From a checkpoint of a small mixture-of-experts model trained on Wikipedia: a shared expert of 256 neurons, a variant of SOAP for the experts.
Below are experts of layer 3 (counted from 0) of a mixture-of-experts language model. Rows are named router (the router's row for the expert), gate (a neuron's input weights, with its number), up (a neuron's input weights, with its number) and show model dimensions 0-159. Each number is 128 + 32 x the weight over its row's rms, rounded and kept within 0 to 255. Numbers have three digits each.
Before each expert's rows: "gets" lists some tokens that make up at least twice as much of what it gets as of all text. This comes from a sample of Wikipedia text that the model never trained on. Tokens count by the router's weight.

# expert 6
gets: " of", " of the", " for", " by", "ile", " to"
router:180084190107107065111207057106112074112153185148147099113124129099173113157162140121073126083137149131114105118128132094172143115157149183125120112156153108135122120160159157143119171121175105190117137117132072123170154150112138155146140154132137126184151158102129165122101171140104163155163127112062139131104100152136173135052097106113119081108139100152111140113099123107083128149092126132112149101095149077114099103110110094132107155142094169169057083158088140068159120110166122
gate0:132097094140145151089133041091094113106119114152101147146116123104142151115083057103083157107046162107168115195138156061083143128145112192120109095082146162134104156127123135142123134111131133115165109161188108104072141123128105124120153160181132135159148082120126126128137138119124129118117131071160122078123133106152119118052125146109149129118166144118155102044115135190135132163109111134128130162085111085148087107138141086173106146063131137074108184129087068118124125069094144
up0:178137088138115115141080118129112104108122139137061087122125104126193153114113125133115109159104118145131122113137113097170206114129145145164112122114136122126094152097141146115106129180154153146163149161136120130135144043121136106145165110155115122005133142205138164157128108104137118126148100066150137149116113090152084131124102099141140126125152126128076113116099146146150097133160142099155063091140020102096138141118157123150204122056125148136132095168129127128122133130196098
gate1:144126123118112127145162138100147148126163098172188090152067120093088105103109150190146167128126088106140157162141089082152135130166103140106115146169017128127151154143136186108101084103154129139122133146092186107100133138087116137090076089114137085146121090156120129072148162122105091144137172111118146152152150156135073115067159157172168165154098130078068138109179150127101082147176170092171119162090074119179131175111107174149147190139153116198145102148139128104081148140166115
up1:079137084129124098131067153131096174110155078145158126106126144124125115117111105158116110147184065119159114170175143134153121142147080116103133159159134152165188123175112210176116090058122135102161103090131222169137108187108129164123122156147135142150155140139160165165125110147155125071077157185114135118104136133158120169116093176096173121123099103065099125112151085142117167121114100122087034156124127105127095127168090162119123133082121122130094133135180095120136140134088096

# expert 31
gets: ".", "–", "s.", ").", "ed.", "es."
router:083068083128178127090121104128099112108102134117137118180191071158111073179064140099096173120108077219128084164155074166110166134110134178130155146121120107150084125077084091109099181094107147092157143141116122118102111115171168134162134146103109130149148164177101145121104108077150137134160134128067068149093124149144190115117132178167115168210063148154118123185116113128089098096182125140120124120116081153147161195124175151066168085133128103148180190140072064132057101107094150
gate0:128127105124111155152081183133064116132150126055111207153094178162138090149172122096072124136130131124164108121150132156159182206116109159165102103098104129100154161089154136123109132135121176134128149146145128108081108118172147105116162063110109123067148192135140150189144060178118135139097134104124176164115191143122132156087080105126092085125062107162138125158150103075088174087088123153183118171184064132137152128166118143122104129071057180115117178072135134095103123070056135
up0:154112110094116133117123149133116064103131112112107137116144126143131140142169132078098170145173171082110140123101135212113213239128178111145047109189131156086087108086180152099139117118154180133101139163104165124089133137127201129122149062076087058104215148133194108165093085122136141087175089101111178199124148169098114111132149129095089077128102087114128051131127143116096152097114138076136150138150089175145153192094143118101164154149131146135120153130166067093119110150059105
gate1:130173120163112075125077121110130150198166102195135122074149161163111172126178150166187173149143173152139155163125117092135085157144124162084152136137145124137143129144081129100170174098136140130155135103082047096152100112115100160125148170135110127098140046172168187090139112083106160068146129106174167077128088150103150107093111152097150162137152099057125150115144156145095100174131137104116116087116141106148157209140156139093125084119085140113143085158093148172116114110149138
up1:075105115137126124088118152119146088037125186135162117111127139110162127140203197160147123084145119107156113139206081174109124089126104105092132119117144106110156128115111160107160172162120114068087131101118120180176140123156153126098171110146118157130165165118142126188169090164128179192118125147124129174142180149121157148080156034103195110119074127145131074159157137160072154135131137162172111126122118140135177128101114125122137103136126119114148204132078086119155121078143118

# expert 46
gets: "r", "ad", "ax", "ak", "ick", " pl"
router:118061087145158094124073150131097158160107136085136092151118128119149137147122107185148069115094055102164143106101122138156099182122150143137148125112105114110160128138208176097117139141100114090119123103198138160105133128088081099111110119094154089113122146143188108129171105120092112165173103162144114169123140138112188152101134075202159093159131075144143154175150137132142159171119149109114155168112136101142155162061106108117169177114153130134124136159105113130109145095161142
gate0:103146121107164120090174133125133189116108095137099152079176127178123111105135116072156094106140123129114132107139128181127148130090070073168142196106142103122071135149154165122117146125112108159176027114090126155121140078191112149087121157143140122114122105123104141090146145141124155101086123154152061122146098177179214131117165133139179150104107073114133109104162071084104129121141121149063090102108083142149150142132147163109193186112095075104164098140133087122121079103076152
up0:118109090168178186119126111172105089158092107114138126054124157131107063160064178194151092132123114169161083133141083118144145128161146168159151112169048178156200106145099180180054095123108094141111162119088140113094114172124085113133141186135166124170119141125169125204117161191100068205171099102128157105111178102161184106073114129065100126174102085124059131114157098087120115131130109131123106124138180123174112126152127135187116156106075121070166138158122173155146167154088150
gate1:157091110184140127098175113172130136119126120132169178162100155106104144115173124103141142130141156087104136093098108138135088134128069162106142141121155129184107120156122165112111098172117149077111088105086089139069167143157152124136130086127085111107120161098164173063084123113108129118153133137165215164151137141033128111136135085111152164171106153158109126093108142157158089057143125134161168161089093104107140164105098138231141142040110132101173112100180143087131130074115125
up1:113114109161165167163129153127127142133135167079093092063120110124161157149090141190164129104104116096143122153134187110096151088145134124158188168181147118124142104133157101171102180150126097160165165133134175108084093131110103175131120235222157094084075145089161083182103155122140167131067106116115076135158094129181102109129122142142132168151139102095110081151212172106091164092173160096137156090141170097178146078119107124129131086186153104116085122132079153165160150169172112

# expert 34
gets: "s", " and", "ian", ", the", " the", " and the"
router:181163133086175105110141111147157143120196134153129056132164127142098148210140094129151106094137140101103117118082102073092139122078122160098152159179141149119103093120114131114128106148169139146102169163116099102131181150172142127107136187140144143166106120123176098137104154109079120148128150077151100175143094102127100144101115132089089152113068099158110143179124102076150158138124153168092136110123124159126109120147163133126152106144176197095129075155154131046100104101078127
gate0:165110128181102109104133128153078084182171136098171156162142086074116095079119100132154127126167125093146108123130158106058150190135119122134169125136131110165127156109121142126109115107150165165116138073131092025157113126148171131197127065095124128141161147183158163105103136128112156127062141104177126182147193138133124089078131119103140192203154161093149134092118151109156056129149116146218127218088051113116144086116152231146166135193169098125124128111122112131103103106168183
up0:138133149123093146171170166152109115090072091137114084135113097104113166198166129154163120151088097144124124216181136108152169194189160118116134159132121135094137160145168111075172105091138142069169129164128123127166195158147181100127188120153164168123076105122131077107128120141109072117126060165104182095162059078098117130055147146156147131063095103102172078139142119119124143189136085110094105145056154124155086080175047128169100147157127142115130115133156157113126185108125061
gate1:146106210100111181153195170154181089073132161175140069155129123165121160130070097136144087185109068154102211099161097121119104114147154078109145085103126155145168193131072120113138144133107109107112139097145153087146116157119123112104140134135145114147111085178098122076144088064190113182136158150096099133068157073152163145147115167133149155163120140187126057077154184103103134110176157101150140095107115074121084125170167168134163173116139144114073087187140174129175180176124157
up1:114085106084146155164128142112114140129133130132151122107092171111070125108144160105096120149119089113094126163172133127148091134108112150158103176152183105157136128150133118127108152160175092140115154106160139143136105180142109128142144117161157162116137127117120098122062087135042130092071135122070171082245136131130174120109158115098105101102110097146146121154144128151106130151155134127078133143130172081147083143086178106159114116145120134075150143147155100150137128154157137

# expert 11
gets: " K", " from", "c", "k", " from the", " Q"
router:169116099139144176110158206128158097103083116139116154209160123096160136129141115072087097033134144130123182075151118155124107144166139174172114109138141124155124091166083145125153121121137078137093142115094114153085188112134113144060137126156126158119116165130098101125122184089131087095115109110088133152057069119100047125105129138115123109169089116118116115122149146155152118089117167107160148141102144130123190119149102147069160157118119061104082053067120162107153101163071129
gate0:096167069135148106169082120114165086108104078122116120115154132123156137148104121115171186144118145090150125115093126129123105154127111115152129207139135075166135155141120145162139106171081115132085159172165096170042126118156100146122114109113138099134115169169160134197137158115099130134158114115172096078066103151202092124177132189147138078121159122115120109140101086151128195138106117109167093135156147142153168058096135146065152126192132084144130121153122117152136120106107136
up0:079121091156152108132126082107146122117106111124154157094136081170159128180100110136141163128119151124152116129125104102131089092157131129144151203139132046181156204171125158148130113157134074156121147112131146148117100200172115147094101134125136132148149143120160148096130106161136153140149168097143133111087108092194128110170096168122201095122126094147119151092121113107166187160129152126153071076108094103148178069057170138132107129176131105125125134122135139126145108152103099
gate1:193121091164134112184135119110159201104125154131142163120085082091131170175143155181192218102135112133127127110125095133138148070082118106142130094132193145169132119137154090092088098123157165170153131148090052089180166126146144086111141103136146173092088131105155104144070108170060133175180114099145159114081101131115138142144209181136097169113134120149090219110199095165120190165184115072118177069112109083122200110088157188191098115114114169092081119111173095147045131115170084
up1:082137094115131222086120162167187058147146110071111026153178147127162127123167101117086053169164158120116146161179195094153103145146119129184163120080147107120108158126109129123121173105094130132075129128174159135094154133145158148126100129107158071163127128160112123095126106068164106175107102115144146123132110111175113036117127095122190131142078145124142108149129156086124117093064123145159084164144094165165042140150102087128220104143138138130062106144112197130109119140102142

# expert 7
gets: " |", " |  |", ") |", " |  |  |", " /", "\" |"
router:186132133223152118162171170144148173090142166175117149172065174144165108155139148164108083145131115170088126174176117112139121123156157166130135113134103124104128129128100169087162067091114140160109107114084150091096141115124158135089130136142101164115122134151133169106077119193113134071159128090094089131148156107095175145113118097077090095146125133105143104166141093110152049147118113102113117101142154162092143097110108164206093144149102113119169174157128142133176156132122138
gate0:136149100124135149099121143132124169114090140129174172156164129151093057089155072142125136115105123159107148156101112117178194076133122131093127107157084144136120162101141067157170110150158131173099123129159072130057129142164119151136068093102090154083146090102149123151087112122111133128095146187092199102126109133090101078085135220144151171150127149133154121170165148160105148091102143094169159130127112113168139139046131133156186160151085120089160144120160090144119107125166150
up0:112156139200168124085200099112115134080112080111150169210134173150100113137114075159095173121099129138131112101161113136198154129106135142098116192108063057081078084117085064150150140044112137136136156128122129109103214073141147119103124144148158071145051104133118109138108128147135153105116093171136123131156111208060151127111118126190094150157145166141146058160156106114096145051126115115113175131072148072121164133090159154144169117137101101081184162143122132105185145096096139
gate1:139125217088114165123150113169148147179076118110118188147118134143121122138166111105156132125198164202037091105109152077136096191107102088147148107145103169103130177109104099103117203111184209096121106100130094061126134133107135099136099150105141126136118110110126081147135139094122100169124115161121118138130153150182098077175138106156076094164080096127152125163101209080113117067164101079099134159149120148135140061154132167111163083135123138118151102107123123099096122086096047
up1:127189092060135172092123122185168132141078080123094156106084145117070132085152078187149128182165115129112084119138139122103082171102123089124130135150185087079093137152108099066165129147170165173169131071107078131086093105160118108094156109200130123105107138136140099171089196098130131145145145173123119118107149109150092132092155071144080081141111132121124105150094157126071048160090148158105185125154123168077151087113098164112132082172155121145150126137117135119103103133115118

# expert 62
gets: "-", "–", " West", " East", " El", " South"
router:182100130147133146098178167123071122142147150140116101143118115135098097075164081044171134077096178173106169130155135151131169148157153171125168158116134153145098134097097168117138145092082188081090142131103103145138096054113184091152088119112066135128113203118112151105149130134136123100147079163090092107103119150196117089101086119107098165115143141087113050155085135052105171118119103108118126151150046102156174148158113118154103116124093166113122049178123111117149096104156143
gate0:155129124161158163143156160137132133129131127145176104110093112105116183147093073109121089084161161174077194090139135140125119148142137181137172124142103140093057132095100147208165167150128139144091133099115107144193124093156115133138174132075091120104126102113093093147143055153109098134083167109174100119132116152137149077115167096101113088070130126157138113189102100170126144150119106103137144182180173179104092114138118163113135121085110110102144154119122159110121086069139120
up0:104138167166100095090106092129132150120123162100141134107146163175177116086153154197138138113130172162102073142146159098109184141086142094131120087144117095129130066137087104071136091109137113158162097118153167141123096148079109177143092103119165180142108161127122176155107130131134134159168125168094129115181144148115111144130101088099094169175095137121019154137114147108122124075149139137131086130104156129166141151088134127136122128118112139153171176121114094105082099119164138
gate1:156094144109144146047119159106176186086172142179058159106104100138130139129124119140113166113149145162158136156157099108126084191145109130150154126095132133181143165071124187181129087129177092079146107119118093108145153073120094154108130187185112167196105135098131106175131124151120114132122127061087153146167144113174136074038085077149132151090139077177121068065062125173132137138144138146151167099145141112205135187106135100138115154164177121124171137148115227134137093104139083
up1:145143135119123157112120154081168193119179113145120109112137127097123125108140159134146169150187159128135151106111139183110092123110105201148141137090135117144166203074099145103119122143191140103161115136111104134198196158162128101121139167119161119160072131171178123104124127112138096143147143105140150123129132146095094107118160079135129139120083069189121153107073124128160145159148140152196147140157103128202133135159136154128124145120118120091200155125118150098122099132082102

# expert 53
gets: " –", " that", " -", "%", " said", "  -"
router:203153084140139106135147133129099086146114112127165070112161112159093161162120142098067144075097154193183093134134159135184124131139096183110079122177146193147164107116060116111109078181066107130191129118194142084108122105038156171194183112161114131114103183109141156114094153153174195086174152079112093160100129165150145074113135109156037117131174117152116126085106109133186127131131158149091198176160149142145143162134103143173132146140103075141117185192133134152154129156121132
gate0:131121185134114102117106145155096091088141160120119118056137155100126076131120144170082161134116122131117148126129102089109146117094125095106136101107183192140146193131192074172127101119145120120117131131087130158131118114115105090133113089174088099092105119070072160199091081171075164186123148132144108077134192143170155150055107154173177144188095161192146112156195140094100114172162129138165147146043140123087137163111119182121145093092132166128127111118147116128170156105168178
up0:124112091132119148160160101136130118085137093116146160141108150157063166104178145141132178110123143152114150170115121145125144059097107178101178120136074194132131090094130188149132127032158115086152118128179178166084097112105120109108119155127153106146106103085130134129208122107143122141101134104141118107113092128150132111116129140154082087170114115129154126121121151123167187157095115078131097116146112093127129118129164118117153173057140151088182095112070078078124105140123123
gate1:137109152090159109180108104169119130161169123126166129132128116114139131121119171092128140129105161143112102128155154078092127213138094134169126050129181103145098222155153126118119073130148124163116095102126079116140082110098137115112083174144145098108177119142109230171119123154098120166111157141163176159161125121162138099086130153141149152098113101112219135112143112130130121096120191126149122137095119113113104103167068120118177141140105155144156070144167115125151094077118117
up1:155179154147135123098120125090149054128159112137115084169137143144142087131084109140131098104118119148091087137111150119157177124120160117125133130138099121148153126097082081157176204123187142183140129193163134129155156122078173134091140162126158164134153108098166124129147121128152160149130119164155118169103133153144131208134142144159126134178144141136138124106125188132130142108134139187128153128144141088086173136081187199112064126105142129121121115087158133119137164148106162

# expert 9
gets: "ing", " f", " n", " it", " g", " as"
router:167094106138154123112126178141145104119199114154095127172155164186116072121122103135135125187124148131147104085116094115108153119194130126124084102159113093105151113123109077094126157077148123147141107127142113141092145101111137137178140113176177127132128143152151117144146098077112164196151162136148114070156126112180131119124132088058127174167058106069131053179145133151162090103063180147140175161144124146183181149156148125120075047190090099134090120124083106131155124167115102
gate0:117151137062163116157131108191136129113099166094194144084175151099051130101172149130084105164151122151127123135169128109093161161139104121150150157163150075171098166153132167105095132162198120081166149092089127117132091134185156119097121184167100091107120096112091142096085154064101118095187095111138112092151148188108108089100126072130105132160116139133070163110166158177159152136108155097159130084140088161179113087122091082126129186092153100146115141199139113122127065106168159
up0:121075082135134120093100168113130098202110124152043142171114091127162136154120121153180176069131112107119145180051141137176138167084145133100128122108124151107092151103152124096158095109083125163161108223148160145147150082162077118115138090093105152096087121166159085126164107192138125136136103117137123112117099127128122172116178187169111129072153119118139093146075167026110113157082116187095064137141133075054178142147158205079127085141136161060109110125140134155103159122158153
gate1:134116131132141090125087063142144158211117113153083151078151156128168092149151118087169075122112140132117048142120141158135152187152134162157129182095122168097151109139144122102132134094113126196099164180096124145144127101100129123105102133168123133127148134202185137153104059100100088089142191127162186075125091086148105101101094147130070157116148205025123136121169128090130117088122089142161099140105158142132072121131187143065140087133152077157116118177145064165121159127102086
up1:120067091184166144144175169113134166150156070154153141125115155050091089123108105145137145083093150074175160148094138125127113112133137141155126033050124136117120084165097083133113140186128142154126112028129092172128118104131157170122132149118131076138100190118094096130143154158096118175114092114134150156145114142163099188130135162121161156104056127110099144179084107136115119123074129138227123103199124162110116094108142198156104130064123114142121117158098104101123206103148138

# expert 22
gets: "g", " G", " B", " N", " C", " M"
router:163122141096141101086155169171101147100157177095154165132207164142148118146157109107123149103091155088165081169169182157152172170140101183184100131117173104128146102115122199095141076079190135125095077105110120167113140160115113133135071134089121113082097116078111128149092179098130100157126070126132169085078082084105113098127099082099091148175162141074113102139166098106211143150154154137086074129129141159078139159144204086119142101183098079121067154173146115115086167114164156
gate0:128118109147129151106096082164137133158088217053133070144152130068155101080130099174160165113130113133067120120128136092194079147062109153124111199119098222160115156150128135151135098169121106143085162107202098110107170106130085154126163118126092137086161098092182061114154130119119164160130154141150043140131113171172198142134134141167147115072055112160098131150085149132108112120181157089126115132141120168132061159119113163119151167117142090161158094100149148080169132109117178
up0:095133147165163104122092156162135194120088116171076121135142202180181123102141090148120195160100103087154123161093093144136100121092144129124199134119101101133118169192116178125106081188103165139132134104148121117073082131091133107101111115149107099112101163103071145164072153169095123106154167095190156113117138120127086171072118128108162146133104075153138125182152144072112155068087131176110148150129109125123175137128107139152149129166078178102154150168118124118148165130078133
gate1:126060125101087151141137195155072139168142211099170120105114138150142076090109092185161165107083102112163144106190131127122171098169118109106120133154104113135139095119142108096141092194161123124106169104107107056148148118125114103133094166111139100133142081089091133154121137088143125156105164140149173173082137145136160141089152081160150121112148111122117178148148142179159078109102129131121116134125165155143108138098147143150138098080135166105136118127066121104117131141160125
up1:089119097113131168187074134103127080163110176115165104147126158140156156188175095102151207132097197099152139119193138157155154162117135138180136180144147116126110100160160126123141103191124108060160147141124091064183151168166177152147132139134140117144166127057106109145140141132114170109121111151104115107134154123117117096154084108140117164052128078146128176121117166160193099152124186124110075127135125148152080102122119162137101124104174156094111150098110114163162133069139117

# expert 56
gets: " m", " I", "/", "oy", " C", "ac"
router:094167094138106116119155193104080102166174171096121116089136118131130097134143125138132224086162132157184118084128120171131145110138113176127184072136123169153133119088132159139153159094111101093165181147085118144181178155181108100157144146113157134129170119156127179108107113108138137111115153154161165134213112164118116110143110150147156128166161130164112108139138122119117119143188073145100077165147058135130133150107108065107171104131171144090125093151120097094144140152131148
gate0:114090087143113105095104179206113158133064185100190100147119119167122121156092142140163115189126143123174090099144119159148169062149101091139091131148146120062170142156140130134134131124146117128114112154129107135133136125139101093065166164165106129072103130088096136158207078119141092138172110119131147080122095126126170115108158121193166143127087165141153105149162109084115204077165172106168141089152133072106153120152111154108051168150121075099123127083163188113140114141138163
up0:128143185095139120152143071071124105116155095118119159080124115129142093121149096084089137114068161148080145117159179116166094145145136131100126147112104130174148127141143178116120131155078197119085130136174144064115121100131140121173104151128161113173173113087172104140078155182174164114057142165122125155148125113154147161165111180062133157079150138137157142060088104142140085134111114157137113089119138143158148116128171127154106101141078188155077124141099143095171148118138145
gate1:088152154133125102125075139087108164152115074106092075134177166125138096143133082133069131103141150093065097164074146151097144137097146127111177159034124179100058138119077151133141111170121128106078116153128151169136116180116162145154170093092138154174081105163110130177139083114136127145111128099161084135119084105076167108132171016165091137126105071169161138167115106117130127062158109168125024178095071070073130130162142146094136115093114127091125127116126156109136196118101105
up1:165147143122148083105141112096112034092119119154128111157116107091133118146104110121106088121131119054173144103102144169133106128106127079123118183167111133103086133141116163156144129152102107147000089112076126115063115115175101175189137089139143096159112115156166076125178110103195143173146219178164109118079127101133151160162125048143090131174127125109250141102104098104104148142131141113117128122113107153098105033159164174092134149161178042096104116112148122108164121135105140

# expert 13
gets: " a", " the", " The", " of the", " in the", ", a"
router:091133135125097111107138125160126135149178123174104129147049137146071188138144129093138127138111157163076118069047125115141185114111159146137129154170080154126146133122146119142135114091109169140080126113133071147124112133154123145119176170140164123129137164130219101145120165153095097123144145109129094154113082133122131092116107134102117107090113119091113130156133125100089160136118126095091165128087109148086105096129116145084126177149135118112101106105101162089115121116091166
gate0:119147124124109126137136046142154187123118162197155098140139150085094091159158154140087139170133099152081141143145114133128158171154069145101131108143114175158088189116184118126114145147162141126145181089160141196126130136119210080153087151094141137097195130124160091148163141067098128078147121179094156076176142131132099133105129112146136125140153129117059153128141118192159117181129111131150144131150140117146145194109124100037175151077108089140167119177156166179139146130145151
up0:180157126189104100144139122080104149117151154104097173160183204156197145100104159125174075115083168162151155105145117131128188094166164175173130129076127129144109079107094122109143139181035097163134100110128084089141112144116123192096153110141128124133087135125098146133153156102193170121078118084118124131120094134113152181077131121134114117143114102106122159135182156105143134100194132155130164144076129133103157133179128113219199112161098111182079155083127121127115120113137120
gate1:132107114120166110112109139093104143087122184101125152077154103050121076116182196095099153156086080092122058122119131092182165085095156141124155115131082119138088162169145114072178175111147122142175124130111118127082156159093132141119132135106077156120149122135140216114124082167109103188109096125108125133147099145090109136168129064077145138127135029143094141161110116108154111116076107118063122135188103186174125121129106068097121072118125117144090130091163072146040103149182137
up1:083039119156085101143098117109099099092084176102156156099169070116145122071173158064085108101100117103058107150112101059128153113104142120132113187110146136149105150185132145078163144132105119143180150103134124118061138098109135166124145092112129156115146137091158148152085130181104114178121089117101110153163134159162142140099131116117135134158123076132141109128098070144145082147128103176132119118086112126119128134126115092065115127146140126164045138130190148142117154122135163

# expert 57
gets: ".", ").", "s.", "\".", " system", "a."
router:151155109156091130101166054118105127124156120121135131133153124090177101138114107166137127160122141102099119163092126157084215050128150145109170143174093116100151109123121065103139120100125072142182142131094139139140083067149181158123111150133125192142105165127143133100141133140255126166154137110083060087046030172155173116116128123123111127214077125118152092151099070186155178156100117146139148141068124163115071144146158133173131153103127128127175102094099096126089136156081108
gate0:139138115100131135092161167138101104124145132116112182210190082160122173114148169123129127135156097123184093133170170126143093108133127135129127169121139135133112130128099164027140167139161103140086038098150156108034121146144082058114174101127101158099121104112137120122123157120040153089110085125133097158090147152105129115160153142094097082121123130137103074109135131190128127123179110140113082191119082124214109111113134140151072120140153079103082167047113134117136134164152166
up0:114143119123130115098172147156130146137161167140119182202167118125115198144178172129119087165102129105142101147098142107119089109093115167156108139112113158131151152109084139051139135159154114153139064127162126090049138129115130110113193094141140141109083134103143087125092176097071147109088110142144136143115135124125143143208158163112049115156119096152111096123093101130099113107172102118132116160083078170216111095116121151117109112108135094102082142090111128111101116144190120
gate1:117077138092153151127070127200153122146164142183195117169121129137103124113130159108135111096108090114125047111172161174153086156119107133125113121101169135132110176149129126115085192113112099143160116124041137167095190136078131111111177115127134088096101154121161192127044138090156123149125152122059139103178105097088138133172133113132148110141137133162050140144158177129085153159143154167079098073140081110102140144204114170157125079211153161120137156080185158111137158091127114
up1:112167140192114100116125041066111084142112091109135133100069098127155083096116123125152144142055129132070112158090152097130094164161094108110101112106175107118213113168044162064139064137122134089114100125201171077115069108115124070187158064150095171158171132143139075119126147127109126095151103132118139179160131126130048151134169121103124188161168177121082150142092133135159118071104143109094134162151164079097164120120132121130115133146093141121117070064157120132148107119068118

# expert 42
gets: " P", "our", " p", " popular", "oul", "ever"
router:103099113150089148147123153119139185091134149129106139062140168108131116101121150172105146152060159106134147086178119130161116133146133099160185108154077147123167109139073104112140151110121162095181135125108089097074183105121152097166074159111129147112124148160140100150138163172113070183111161080144163137129110121117107124156234213116134134179098112112142134136158141102154096031116134131139168186094122129154157121107133177230107109162145166150138187151187091159161108117116104
gate0:185134176138088101148140115125137082104145146122111123125110120161088116134139113196184161134186132125129198125104174151121165120092164167109095048136120121130133140161099135112139117144163146132111118150156100148138146104086124100221129131118167158156143166141121081155148129087152099102183133136132096150103134169181116125131102156086152127144098075140170166118106134181147120121165097152143180086065146138118144140134188098121160111177069144164115129126121148121168079153130116
up0:119200111132146110169087142136127112128125137148103076083111183205077096126161106134166155083137130131101155105084122127092162096137149160092157085117149123183114115139055107097159120211150194197098171184119124145129104125102118104193150154101128142113134176096100072121184109142128132135084113135114147155120170156189098171127106131131113124115087148128148185138140168104115110116156105159146093142105099116111158114142174169133148101117039138130163135095101132123124108165114102
gate1:156120090097114113135115136107130141121109105165157131108178092105163142138151100141127157087182071081143147138138044135113084187158149113152094123197118149091106163100178099128125115149119116148188149108086170125135147132125139185075097143093117107148140142130150149104157072132135094098148089157146049151115046164118094111105110151165074162078123151184146094132157154123144085106140205148143114102125130138136135190102162152130162105094103058115195138146127145119104104108123100
up1:157139111174118110183136187054129112090138091122116131079144135101120156200145102162119135168205094113173153120096101119140118205178122093114140145108195135111077161116123134128107112081113116135096127084098177150161107142147227116134090151079137084194120088133117107135128117177127152127117138128138106117138079158115121120176105130131127086184138148144119122140143167157134077129138140120115090129110158120097152127160147119140050129184088103126184116146187142087097138154128128

# expert 4
gets: "ed", " S", " s", "w", "S", " made"
router:208134137127153152119114135126171168111161169134101141098191190144118076099182108139083089171137142125138057151121126140149120137125130139103165145117135146137161099129136205141130147121174150148153182123105171099187132116162175152189123134125162118107133100124189137120118158139158166135170107155131138128137091095137172109087158138058115120114127149147125106144127106107159152158180166135088092107165106110110107141160153149108195133171129178093093063170108104066138156100162089
gate0:132085108184131046219131094093179147093096198144159081103093124153104126147145161142110189100165132136120179065085118127141156087124124124048105146101117100149079169157136129094125106154127129100078117146174110119179114157105131157114128108115134151122153155166150072150165089087115169118109133129110181109112151066112128155166146130127101090165150090135126162158115159156131102197116136097143058168091139178154138163147122131130127114110137076102136113101161094148161145140127149
up0:133128105140051159139127228106178126134070131164121189101116131122119084111159140074156149203125129118112109067151134154138153113159164095106165136081108141103117164104068178117143165109155081135079178131166152110150157067127137091149142134123089122181158120114227094183130158078116126174133139141127152063088120056119158114132149120101060205093163112149169151118148118152146092081158137117110101198098133135121107133169116121135124096096069127074110109111097112135136133134104125
gate1:158107106050167113111163091126095159124121091150117100134106102135181148123140112118142126126092189088133186139181088122174113143187088122122159206097102108079126149163150101033139167117122133076129128179132063164161137176143088071127094140091180070145116144068075097108136115156120100122119069105099131080099211131073139142179135130132184134139124110122098084092064158127106082133120183120156126128133120156078112134143123120145111207126141126101122064130153161072083118151144148
up1:115157153151039149140126150106091132091053139160080160152143174099092139113112091079154090117136148129122125177074085135136129063130152099116141105124097107163145150082140159121106073144097140163129128157170160128133138136093127122157121087115075135077127118119131179129089164116140222141167134123220110146150164120161142133143183142094149156119138100129207120116175111068139159074166128094117129089084164151149122177089133156103094163106169184100123131098129092140089131108184108

# expert 29
gets: "'s", " in", "'", " or", " in the", "ine"
router:174164111108113088142128129147115091195126191164148117109072159121048152166169125060156096098140152136114162095092138092134118080099138175140094153118120141172102117144111160086128093080156096160089157121101093106083111087103093115146085105188115167103147154152141097098103182208115166087103071118164175146098101111105130141104085155120104126027106167142110150186126126125115116096079157099059109159124086136117170118156080104165132093130123121097140109177101117150062147167119089
gate0:188144098148091175170110098132117082069057128123177155129162123058120133140127085156140135168126169119111125148182116137191068082139113133048084123158132163098085087102191087092165159135128059144134129128176123210119184120143126156237143148128097106170128138126140128164147115127128120092033134107140153150107138158078241085179129160099123140116138080095125121142097097131111196126092110105112181084093143132114117080143166126098108121085151116143099098150070114085126067124175183
up0:104116140127180117126087161127141141108056094135096108143143069072121156128133117143126180141147143077094148161170107139168092080078144104047127124136105108124113117127106067126119119164166139073121095117123160205150185099127131096212179090116084105184141114114106089100130149138092126127098225108151159127131158158083139064238130170134129151213171075182140090164143127144102171106145131128137128124197155102160089096129179171068153129168169101069162136133086138138052048122125190
gate1:113143152133098135169098094092126100142114165089137120134126145138127131123117090122119137178049146091119135137163218088188146132209125145145140147145122120102134132095138116097159109134187141121056130152177080163115160130160154142154176123055129138133134158127218173148157113107120137091124131104117139151189123097115137150162136102098110105100156130097132102163101088116081149198135064093181104184096111149189142087125122115123111070118123131125073093144122145137154100139119151
up1:173096154132155130105091129099188139050107147171176112074134189174115131103113078134117192138185137110134131125084097189070076099080182128105157134114132106095157097149078074116124173113094141163204142134085146192183087135108090157150121155140091121149168134126125054140104096090151140127192134132130123157104143111143175183170127127129219136085113079135061236167137143127143076125126101174115099102130123120094124136105185135102131053127117164129165125119109097082152160113119121